Experts of a small language model: a variant of Adam for the experts.
Below are experts of layer 5 (counted from 0) of a mixture-of-experts language model. Rows are named router (the router's row for the expert), gate (a neuron's input weights, with its number), up (a neuron's input weights, with its number) and show model dimensions 192-255. Each number is 500 + 40 x the weight over its row's rms, rounded and kept within 0 to 999. Numbers have three digits each.
Before each expert's rows: a language model's description of what the expert responds to. This comes from a sample of Wikipedia text that the model never trained on.

# expert 3
Description: Tokens opening a parenthesis, table cell or clause, like (aged, (199, which, where, _{ and ^{, and capitals in table codes.
router:471517516508470525523499483504569468495471409521505585451483502435524488579489501612470502455505543475491530611523518479437504461418491519553516515574525486447583505539537469542524487570476445
gate0:507519544458461445558434521545532497437496554455548480429493497512501486467513546477535566445491529473487476463444487466446531449506458469398458492490439502406486584467504494528509530536439532
up0:507505480537505555414532486464459529534517419525518515550468456534499516569569499510413466461529448518495518472482480445558513531489495475535544463474511479569490461493480530481453523399538460
gate1:434523456481463470512542491513526448522524522494545503503551501462515532494488482502492510521472537486480459486505491445484466530538485430424550452499498502573523475496570524519468542591438488
up1:545432516556531463484613509424432527524491530473553432578478504500458551531490538519465478497511481503564500531474574491486538475449480470534468493508453502491483515544527592501468461499538564
gate2:468493542506450508432544541526534464462456523442481488451492472474551526514566539569417475537521502504498470610535488484480501532495522506560518434520469542492527544520494553502557561527470538
up2:478545491474549491574488520498545458419525569475444455493465458490548479579538530570479539491484498482491490526408433498510502497590521443453537466424432557513515528462556490515625557589570504
gate3:484517480528590539496500513563416485526483549462457513507540511500482485502484533566553473530439539517558592565540490574509541561448481574523562515513541507501469496469458438450436489512443538
up3:491482523438532472463478455416457546515550551524512534532502451589528493509534479475493532516478452508443517481501460420545505520526535544513584587481488519503506423495603497481467527501471458
gate4:483468526555511465515495423521504504470499491503455515427442553424517532569533523547558481451477524457501488530500505492481502513447525536583505524546508495534485450460509472462519475540449573
up4:526518498446512513412472559485511496526550483481494487548531456582489437440526497401455505513494514531516507438536504488507490454545431463396462503445478478439479550581561489547452542482550467
gate5:459440524482527452471469456528396533545493544499475516489511488563444450513554496512446435536529551543540476477421416487548505539534464484538524510489507483524437514452489551438517550512489558
up5:534513427511392495567511485555561511516572588462473474492468521512551449524478501572500528474445443509479518533452496465534513511485508525472512556571492545507493442459486447526485452502453471
gate6:493505585551491481515517471522505448490494619518388481494489522489454433548497547539527538456473506473475479545403503555500497499493545510593461561528525514448518508435508488448544473400474537
up6:545475540440424426519464479572514465608518500527562606514548525585516490537530526486526471520456547577509483456547499511487480507514525462557525489484467460560524543501583501570532486511482497
gate7:545531491548466478520454474514489575466559474519495542512446514514497524465450503465475516503521452473526479520505553499542470515484462477598473557449546514476531402500537569440495585520501488
up7:535505551494498582494555493482542521512479518457491465578520470489524504486505486476482465555531428508437535443465521525513447494543509493476485481458426465568453498497474515540469518480546433
gate8:539450540537528511494512512563565529464489481505445576507450537511551514476500498406586483491494419492528447515542489549488530467550572506539494483547455517503502503471484500546505528439488462
up8:447486519429519554440449527484485492492499523409534461527500446485473478509510453549505505492496518492503590545483472451464554433402473533546564504416443520536448508575478482496497496578451515
gate9:506548430520466511507524520410528504463463417528553489505461491507552524511458467516519511492516457461484542455561555450486488500464488547490547423521576496520518548518532505518492485466568529
up9:505556478473448478508496453531509495417500517546453572488469579544550464433543540502497462500366482510552517476525503537525463478424574508564535432505531443587461530510519489460530489575527507
gate10:528568543495511524486496555442493508563458544488479479393495401499477460524500481453440557479504550517409589463542451501489506493465523551512497493512586538512462525527453567519489545503460524
up10:509453516481490533476491475526568479465487480480463507497516532435494509491544565474500452535483494451520453475530451519475532497470493430493487540475518485532519449474471484500610557562529482
gate11:533518531482495476531507541437492423481459485489531520469502473480490523564439492470495477502479433415506467438504537465466483511513449525516416490457476569453507461588497535491454594565529490
up11:505493470546507480464500571396401511435504498529537464477461489511410564545534535540438496491530476487545492543517459461474479484490473508445420393489503552460514499493503512471540517497522524
gate12:430546461538513467503554464443495443534475503550442490515526509461530450502461504570465499514462528511499452495539485499493517461467484608510485499498529521461556451509503441565491512514413525
up12:567487482562475570479419510537472544531484485506530500512536529568543413512491512490541479506529541549516514423522534501504455572449519512538490507487429467453497450423597516447426527439530531
gate13:529435524462509485516497492599511537525525373556496551487545546511548500475512398505511516401527432515464433512526538518517529446464497495458470513599491456467537525557385527494569515438485423
up13:563497533455569542510497464556495521489490403525513557486545543527552459429533452528551556453535485480466454532527551531494503472529511500480435531598514396475565527525453510496522505450491425
gate14:478598525472404438493498475520506466518472512513508515579532432474514495475481481504437486560506470519463586548455482520509479475494561455581555529524481419585509469493437566589589483473400513
up14:471580528529467490563509513527504406542507564505444523538466406389520477542457458520455528512442437532507511505454519551488442478508557430509519503491515472590456462447500490566548522465402478
gate15:472515515534536449525556474473504432467502490452632414489520468498519449516541478464474477506519456486494507528564563504537468431500503506464492548512482508537440482542551448502489497532534504
up15:516557500517533523423500454456491453517592510560476458414502474509473499533495478564576544481578531524535579532458442530502527546475479463501512501498527506519514474456476519532510461542527587

# expert 31
Description: Common nouns for physical things, places and subjects, usually after the or a: motor, water, aircraft, film, school, River, engines.
router:561502520502426475531539477502529536552480493512472449469435457492526486503465556577501566466531531525493528486486553495460454442489493542517467477471533517464571539502522448596462544490489450
gate0:434539512516571512513509496451434440464520498495534422628512507549518548502503500464529489510572545500466522506586516455472483551467531529475539528536439488568520522502495517472500479498502486
up0:500458394480499460485505500477512490529467431520482548468528578459458443496466446511464477531423529486520444516495470510522488414513511509539453461474515524506553495507560570545571493498524496
gate1:545461556475436491458517516525519590452547510496505517498534496480504496434518471465496533437486507469448503525536551457435501494523495457448469430519524425519477547500523417505508531538492472
up1:442553447560538504509477467521500421562484451430497471471476474488435518519504486517532446555507532513546481522468432551541484494494513522561504600481457548528477410539504593459478478493527504
gate2:451554442516550445517491494388444440447437490463480502524510497511503526523509436484429509503515541472538532525519513420553478547496465564526496459582513542414508517464463514487549527490526544
up2:526542526516491454565570571463497383494475460537477508444507443456551518470532475425497542480510519461470514525477552497434424514457574524559468477437443507413495513440516459497522455513454501
gate3:562452523536493510479560489535515535490463499476429469512423540490524488511538499529545536480523462534524517566461571492459561516476492387520468516503536566583513532522503442548489475502499525
up3:545452541537492551532585486484500518439460512503410467530493501472574504544550486480566516491606432522517529521506541436476540512465471394506473498511531587552507494566495387553505498513487522
gate4:521549467535514496520475470501548513510438485475554444484426529486475461477547463521568497456529451510539539491492453583464531499523587443495457466542431557578459534481522468548450478492512606
up4:518489496512505408524497475552503483496480525459447443454484520475510583541518488508509480447439543458570420457447580464514531560463563563527487493477466538442460531475493478563499494414478441
gate5:462510525509494458498478513477569513496422475542533479473469515526520540520479546441422569503549498544464441483585536534517459507503461482472496573570524507464497513579512516536488508543492461
up5:540513429542492501508457429507532510515452476546522552512506522478504444424467485495408506462512507476442544499566443505499563537489458503493417455470501395438521479558503522486481524525509406
gate6:483550554512490515540533535523554484507529511479477547502477501485462579509476562467421576469535500483503433435532433464524432469528454535469514503527594520454528478457443500553420512510500519
up6:507438454539487524525456490532514505500497571509508500524503535553472467532517482570438502476489415501522488548455458545541488491479524516570492461446516535560613483521465458468469494502460504
gate7:482390483533485430486505530568529538518488566484519531509500440505504479477502488476543557485487511454482455499495508372414495452486502504444511424580550446480525535517535580521498498428487535
up7:560533534552512552441521547529441471495475521451542505487491500497510477486458512388546539523537521479492456486505473496498474499476524438463518520519462496454508558539487454556485517534475485
gate8:496497546428459436476547522532540434501496568591505590477465473513506492557487495475533559495512468493465444539464488512503504470560521477474471481483559502585493507546473483542504455444480516
up8:500510485589490521539498486473496525459499475452516465531538513472465584492439504482517506477480437506509494549495485548433430442517479525528473520460497505466472504442533452492483507516490404
gate9:524498502473442515527544484548468559531552486520495443538439514553469517528515543533521492493483448515566469555496542524467493468453517520496512457559519447516439488557453547517505583432519547
up9:437480463440552489462507461380512430453441501486492477482539525521522508538501502488506461596566527448557602433488481399495508549457501446459474495414510529504517454521539453530493370543571432
gate10:565505454551498487536449515477515490518476473497495471424482460504547474499514531484516508481521527507545499438534525490533546535517529563534506563437427545400508502449450476515473463496516521
up10:505514465488467518561482568464515541508469403545499450521511510435370503529504551532420472498534507535470560492506451485502559470517518512499440511494525492537510543498535466501543541516533502
gate11:439542525496509419524569481507460507488449478492512436454470542447534486532509440545496505569488569461557528558563526444471484457536524523506505488538550536584438512553481381531541539576534555
up11:453473493504560553473485479464547548480541549504495589520495462477500462428530486482498497542491464483512557462498464492539422511578499369478518496440505465585548426607526539477541483501473482
gate12:486578497484520559413485453452499520488476553441474503530542575539528502484531481497530476581491545492510475521521503521513555511474471524503608425481449401513561472547530527445467458459498503
up12:463516474514518507557507533485474470524505453550565434481480478462507499507526486512453463414486495515510536542470504440505488496467445530515470450470501591499466478477529487583499487535488530
gate13:442503544505502533513503487468531468497489533472490503488504503541495559519514533532491509478435548538515489577439404521488500493453517510552576431556513547590501602409551448472511480552487588
up13:486537542444533510480459488532516554439543431507519521497529490458469518471506539475503478516501530522480495522492464461519537539447452504413495524472499440437444518441479532529513481463548515
gate14:495589439480504462417500433545483490574588515486475492515518476493485492532555540505564556446448480514502463513469573539457495442458417534461517459540501417564540498480472482473542500469514480
up14:497543483493510482421479462578513516509529494482441431565527522536423465483514454476535499526495462498522465513517487494502494514503432500468442557527508471501592504523496575534509556506495532
gate15:537521512507476500532477535555528519485481450543494512450500461546425563443480513539540551538505461509409420442513507471493424543532594518589472459463533519502409567403569391459496507521526482
up15:502412428548537529493525513446518502495535465474508470553550526498548448562512476465436475495524490484582604502501454550506589485469475441463564470541528513549506448541539524584552515459472489

# expert 33
Description: Entertainment nouns in film, television and music articles, like series, film, album, episode, character, role, star.
router:504451464509462480478531543534504483518507503542547486485493476482485460452457485509436515483483520482465470569531516507585479499514479479463472538420500532374498521425597491415453454473378439
gate0:466517473526469479477479545513472548510566440511489426467507494444545532453451466472456437511462500481532461524498521481496529516559452517498481488478503604522500490541423503541514475540537584
up0:527520528518419555513468533513497587489499444537494488454545473506550454450478561536543512471438515504463512506513550484446501500520485513570443528465476525479483611506468435497429470449476554
gate1:543449537515478478544472566507489500519472515495482464512466525489500481511534502460508520483512464485483515412476517461388521524574531501479501550487458612504513498522540468483447489515512461
up1:595499480483508493425527493505530483444517514511492514513438476464470507492496573392498494467464493498529490456498532456493519507495463494475420540475458508489498457526493456484449476591458437
gate2:481591493456482438545460523442497469450515437525540451614524502476497523528467508552488533540512532492523561565539515471518503552500547500530498494527481495499561515490485495483495457509517523
up2:495444587510504480467457529474470474493528565514508492513544416540540441503488493571465483492509453561482532473431536507500509591489492563529511536520464556416469520466461495579514543490511483
gate3:468548469462519560478517455523466512466520500565509575382525517464520579523544562524513467505512487486498487574519542529544471465512509472565460510559550524641469521517444489537473471488507548
up3:482425583506560481460555522430482507570569461526542503492548526398549477497486466449472518535510532519499423525537404481515458487518561509529472493507541537405454467473492578528486485553490498
gate4:471576498440462488440412501426477456403485404492524555463443502554459474526488488508527492504493495587496482557525479502550487548426480551465557471472494458436463527456499450469444449491431464
up4:535471487631549517484532494448476541547556568431505517508553521499464554466517476435519422544571511426521547526435529513502549503561461465490451547541494522546585442551541582512487542496567522
gate5:504569557470500416579509522512553473412498474523494460468513407495490452474468533503468525559517478449498523538570468520502464518477517465535471430401470488422450533510504502465423456484460480
up5:517544497509540567508461525560437556590506520468555571476499544478513501462491446568536500473495540459502487512494472494488484472468493489529503465541602493492508465438506517510518486476474490
gate6:508482455551529536515525518553516535530449514543470489481433518560544460524550439482480520482513540538461479460525515594542481532595505563475505523436490416497471496572519436459469556574455491
up6:482514584500425541535429505449468513438509460468554505483541460467422526461482510590545485533512411525515529498433519457478523491457534492539543516523460514485548473442445534543513435404518432
gate7:445503521440378484453489543548461512498523461503436559513497510629543487422489482415527513503453494479406470500509381524497443483476534438574591512472449490533438523488528519549484457512466453
up7:488453487480470515550512484503566533470478535521514445543466498489444508554438504593437474542448580471485484503492487532510538505423481533499531518526507509493521547516470499490538509452544533
gate8:526428550548490467511431510532487525564487513441449460449497528578530445529519560524531518428490442518499560532551487492474502491516490470547460543501562452483519521502504484568533575564498415
up8:463523499517478538546449491486521470483517536449459496505500472509514534511533521455612501525524521453519472417453547475506546535444491554512547525498465511636471546498501437469476475455535480
gate9:500479539491512498419508499528532459504551436449500473529480548488512462467574548484492457510484473474487486467471551549443496528491554492532458561422509487451451544481506565488444485468443578
up9:461452519493517573497543476515553538488498442506486357492544524519483493507494471452523493468505492499505511491559531557553540524544625541573492514528525567493520486526490493589424472509462568
gate10:517436556458570473553499438449515463497437479437532420488465588505562518513470547450477559526527539568522460513573472509474517471538448528407472541480541518499569522478524541510503591459464513
up10:450466489499507455478500584555500504536544524494519506550507515507472520442543469463499548442412474555520470434491580461444464524507526504527500498525496518450519529508509481590478518483474562
gate11:454493439479523473423526557422514543479581466484497498551487488397500494491459409567484480572536582515484495463508468492570452429452429575448501451508529510476512470529522577542510517479502456
up11:438579506416553465528519520457442467447526440486498402485452510477469489535489540511495465483505481519484515497476458536520494535464538547536570501498561552505504494527483486595548549508537458
gate12:464515478498588508540531480369515489427449490470498532499543485449578537559467548493412485466510509508500483536548502454437526485522514485396470452514510515387546401580538549503495579453523483
up12:477481526474449456484433524469515460529454491467530550467523518494542457458493515470483522524448442508476468565553541448498493477514473436491456471505461500438536494471533486484542503512501556
gate13:480487539533446524501479530482578484513506529467523514503482462499501503506478505434502575469501381428464510562558511494463484466523504512507491445498541501497485520479506507484511533508476562
up13:500555495489539585575498562455539543433487570469525522514428556484477540520485519513506520423416508508493507515537453573490539530550544458519480440483463537502527499511532556464513521512516480
gate14:532499479514493574550506581542512459513473584580544437491472537510453568499469457519468546496462473471536433436493480516560540459514502460504424514479446567527614448465517424478456484465476567
up14:484482548457430523458525480457482493510499477541522506485512431418535512439544507482492478501514580522514560561448517484460460497523417549542476485486449546491484541478525514573543491569520468
gate15:523516508493500500440520503473487479557483554459462488505396469568519531466498458454465486525510628519470429525491494496476581470478447442481518514689532444553508513522475532566498525540466458
up15:476509464495437497514491483501450509488470481511443515435535573546455445483454519555512521442473405468541520469497532513465489499539529545467475565395472531511491528498501481489494483431520491